Below are experts of layer 2 (counted from 0) of a mixture-of-experts language model. Rows are named router (the router's row for the expert) and show model dimensions 0-127. Each number is 128 + 32 x the weight over its row's rms, rounded and kept within 0 to 255. Numbers have three digits each.
After each expert's rows: "comes after" lists some tokens at least twice as common just before its tokens as in all text. This comes from a sample of Wikipedia text that the model never trained on. Tokens count by the router's weight.

# expert 98
router:162146129091162124138089112100123159165146074120190129120099162196102096142087076126101103110169120065134169111184132164116070111165130090090180140133071112162061164180149116121165127084104103143094156143100166144103166197112155118087154146098122091134160159102158176157153149139141145092193116109150162136060100152153113071137146090096105149137152128142097101114100096086154136187136
comes after: " 197", " 201", " 196", " 200", " 198", " 202"

# expert 87
router:112124117137112075129089149110081132096163144130126163159181180151127165084125103110148093165101117131166166176171065160133138091118070084191117156069105178151127162165134105156123146080098084175147125176116177065118168118110155149120172164109118160118099106138106114134105140083134086103098111146166171075093063112120169134137139157154069131082096137146141082149157143151187088100184
comes after: "\n", " non", " al", "-year", " re", "elf"

# expert 89
router:142165150161181081086123135107147161161131096122182179155195126135117145150101135124170161197090126089105172132107101098071185107090086086151156170099147179114122162212101113109156067117065184161126127094115147077093191099118152090097151146156134143064124152125136146128151116117171073118143140130156126087197117093112131081133143113108130143090126156142140138138116077109158178145132
comes after: "\n", "|---|---|---|---", "Personal", "-", " life", "4"

# expert 91
router:166104116112135139099104153164111108130107162137097145167123162171148136079139107171070159156100094130086160093122126155095099077079150147191077100110128087167106167124152170172178206081158158159079091184186126166109149107191107079119111057129182128142099121127156189135078128124079119070144162143152149140105094166091168115130164143103117112110169124140152103120149099154130102124166
comes after: " |", ";", "|", "+", " +", "/"

# expert 94
router:128132129130141070107116085142109168130161088148164138088129137139137140082098141097127113092181155089139106150124113187187107122121150148155107123081115125173084136121097147159106180090192041125103176149080119149111157078115157093141150097084159160108131098116083166101152133155084155094163073119150162088062083135149123116173129176114054063082152094146088114082165096120155107150128
comes after: " ", " f", " th", " bet", " qu", " e"

# expert 110
router:139148122109127095135112159092134174145151088113173146126147142180126142120121126128108110122149140052121153095137080170116110128115154128156164126129092120163090150151096147126113152064121091149131175154108139184050186134119129117141176133120189115104163131100126202106145121100123112121167130140135184060000086146080158117166173154096065095121180113149120103146161063111169128106135
comes after: " |", ".", " in", " as", ",", " on"

# expert 103
router:084093123114144150099106094089151064105142122072142147125130121118162142136112122097101135108085191088123132047145098154108145073134182150137152149176131143088164173168111087084122124126092081138137159126082200104098167119174106125145215132106129074088074128071175130172059138114182119109102196100156123100120117139115141144118140148174135124060149155139141111102103092169166125131111
comes after: "onym", "\n", " Family", "-", " species", "us"

# expert 86
router:138160120119134108140109146091126172139147097113181142129142131181129150111123121132109112109148134053119151091141094169126112137118151134146161125137092113166096135147099152131118153067125088141133167149105142183043169126116129130149174140123187114102165126108114214103147133100113110124170144138135192057002089141072154115167163149103071082118186110159109111146162064114177138106137
comes after: " |", "  ", "|", " ", "\n   ", "w"

# expert 106
router:096091156085103076129116157129120169145119107160112112110170133132133145100124142158082151170135134098132115160070080118134091129084153136174124149115180152128163146097072094166106162144123120132125130188113087199142133119164108116146143082109078153150075194159116051082150089162106140114139080102078144121125082137177085116097186100081091092146093084127136120055072114100105135059108
comes after: " released", " the", " in", " on", " of", " for"

# expert 116
router:162141137140109133156126162164145154097131166124146113088104129105160070116159163089202146108161157104130133107172133125113109153144143148098183136113153065153143086105191171127122043152110174157182125051117139146091136153151122136146132118142109087106157124143049065096085158111066089116110181145088150208133130104150106168153104106165192124135181133109090138114145105087157099109162
comes after: " the", " b", " fl", " oper", " tr", " mount"

# expert 84
router:052088108151086082065130116130088156126078137187159179130185114175149167148106129083093116164089170104130134119144073160118125157118111094157140163126185118129160155109066112128131168127144158124142094155137115165144155104169100084135165094102088140108090129078137140115180098161161150125151134141134144080106138108148077124114192123116089181093179098073139071075120076155094120088086
comes after: "\n", "\"", ";", "ring", " Length", " album"

# expert 78
router:172100131104136130100169169082093177133187084106176169147114133158122142096064169116108091103105112087112166077151098076111114109109183132106176132114090132174094100129095096126113148069115148155110130160163096113074141159081155148131148128155180169109153154089091166147181150081168141150152087180133143084077146084110164089187105156090062165106151116126162142168163126165118113147105
comes after: " ", " Party", " Candidate", " hold", " Labour", " Democratic"

# expert 108
router:172175191133137165153161114092145231058067146116144160180128148141121110071208098124150157090167090130136149097149141129124095131192143125162109124146069125159108098133120137165170108200123145159200123133087106130134127155146128208149105139140170157079126134216104141159153147119160130135126139128131168121099154111091092107169117132125132110134121154188095136141156106140148086151143
comes after: " |", " of", "-", "|", " the", " John"

# expert 90
router:177172150101152177169078189162166125137122116135082157104123159095126096133150135050168202102097093123161164087160164154133126174155130133129139080087102107133123133132136158140178053186108088123126127109150142096083116151136164115164140116091163134101158081153079065148151181167085123105141162132122135192167129143113124120169058126174159144112168166127119099163115102096183100120153
comes after: " the", " Reg", " was", " to", " and", " comm"

# expert 81
router:157112173126168134114101163159101112182139107155119119171084144146179176101153106181132162109144043116139162114124159101145110115087124140166076137075093087152060157083137177168170152079111127134092094153189117064108126152138120124136073069139143087175111100159158121191160135184094139110143111096187124130127186142140147115169149117062168119134150138171142122082112115143114134175153
comes after: " |", "oub", " win", " /", " played", " 6"

# expert 117
router:123076103157120154129136161154103173168110066149113140073125169164089146087144159112097112090080116193090171102121068142160088146102155117137181140099133093200124128099094142165110177169117138168072110164106150110121134135081088129157178123164152144130102187108140159152154132094107098103107126098147160084076162134116133078159165121111094182066172092131146158091154150166118101062087
comes after: "\n", ")", " Rank", " Team", " Win", " No."

# expert 119
router:156114124153069138149164173143105173089093190117101179143101153152132157073124123134135143122128051131171135136166117108070106132197138117131150118131143087189130120107193164181134160128170155156175120139181099145142088151123073088118099068111175120159170155155125158130099144146086107116132122179148160135114185181102178142152154131124096124148126051161124158076164131176088126176104
comes after: " |", " Flor", " Det", " Atlant", " Sc", "CA"

# expert 68
router:119137172135156118135124167131135149076106097101130151123169181124121079146196137117078114128135139119134103092098112128126110154097189185139152151131133103175151098123089159161123153077158083079187167198131151127104105099092180136090124144107183070145153123127156173072094111055145160186131165123094164070089107163106124117152148146122066124126170073145144108141168091130176104141194
comes after: "\n", " |", ".", "==", "===", " =="

# expert 125
router:077130168115141150108122121143115078160093106077190180105112105118154170154102123145181153123152122193134140139078094043118095150144094169143128078096103122139100100089173091114104125171135090107151165153131128172116163099114142154148099090103073092196103136174107161077105102099119113157190117186096114085096083088137129079164134143085091117179166146128143171132127090118149077111167
comes after: " of", " in", " to", " at", " for", " on"

# expert 82
router:099116185107092105120185109135167155090130150115104163097137115147103095149169131097138084104076130173119151175127095061104179155071125106118138147082097094155138085110085105171182119088136160142083119091104122091093144080094137112126066168104141139183143099086090156153152162082173116164094116154104125079194121135191118154152159130099161174182089133125091078135141169155150091141164
comes after: "\n", " |", ".", ")", "==", " =="

# expert 126
router:095091139104178096172137112092143095081101163112124149130142188189095181109073151189104106085136094156131146157082139166144120178084106106142134137126116187111120068110187133107089088147154077132102185131083073077121101105119103166078189167153179161087161115127072164115138127104114176109095132129112147156076091176155113112116156076084110126113173111125143103123158092110103108140137
comes after: " one", " part", "s", " List", " number", "ation"

# expert 75
router:168105138156143140097139144181097122151129154141116174162121172168125158066165136163167201128136052184132150121135140112126106120173131130159072149129132089183100113141101164185190179160096098136136095120201122107130088167129117149160147124173178114174149158178119085113134165123098132117132136150160156157213145122147139119102159151097122150125130106194099114100166142161055130184170
comes after: "\n", " a", " the", " to", " Position", " was"

# expert 92
router:174125111113161144142090113114132163155120067111100120079148116179064154117120144098108101056185118105150163126178114163175142124131138166115173128123099132133139122078117148063085152100128080103134165172092118171096171079097169066084198156111134115150125126094136152106177164150152170136183090122174159104055126157142111164178134140113106102127160071108115072118123111084157165163122
comes after: " such", " well", " known", " based", "ed", "s"

# expert 88
router:146155113157103117178090124124111183116141149137128135137091149150149148112161103168149119161098136076180132142172112123104107083110145102157069176156097170151151063150132137141115116131190157148133184132115066181136144109076139137126055165087153160212093122189066156155155176184164114121089128101129160193113087158115124155115082128162084085146139081168150114166159108119158103132144
comes after: " 1,", " 2,", " 3,", " (1", " $", " 4,"

# expert 64
router:112197156128153136145116116096166104163154155140162129146133086128136152112126096069069133059118142148179116105107118072192150153153145134129128141093075155131094180165119142112126121100148119145105172167094188083103148119182136144157111153084085145088136099090143138148178107167153077158131145059084135142074077130085133136123106077160164092163132145154156125210096090114203167136140
comes after: " the", " of", " in", " desc", ".", " According"

# expert 85
router:133142120108109113136111155106122168129156094124167144134140149177121147112120130127098118111136135051115144091138088177121119142109155136153160124146094110172094136147109153123116161066134095140112165148107143192051181122123121117144162117119201116105163128086125192104146122107116112125161141127131178065000090148082169119168166152100071090123200107147123113141166044116173135100139
comes after: " |", " S", "os", "op", "S", "P"

# expert 111
router:146146136133152173115105145132109136151125140113170175165120161189156166128169076200103170153120108115080155091178125187093092112098127106159134092142102069182084137131124177161170171094108069105075112136195178105077123121144094078149145114131206153143150111148117141158107158157132142089089179100141146089140142172102156120129149187090141108092170117182087090105151091141102120139115
comes after: " 7", " |", " 6", " 10", " 8", " 11"

# expert 127
router:083126124153161137165127145139110117096085136156084195119195156172114158084082160112136105108058132166146166136096090118075132072091123083136198177130115087124091152122153066108107118154075139149166082150158157147085156106105095167128139111187118170129126167149121156121119150081177110105099146099144158054109120118178149096103129133136076126107209155128133087131153111178160125107089
comes after: "\n", "==See", "-", ")", "==", " is"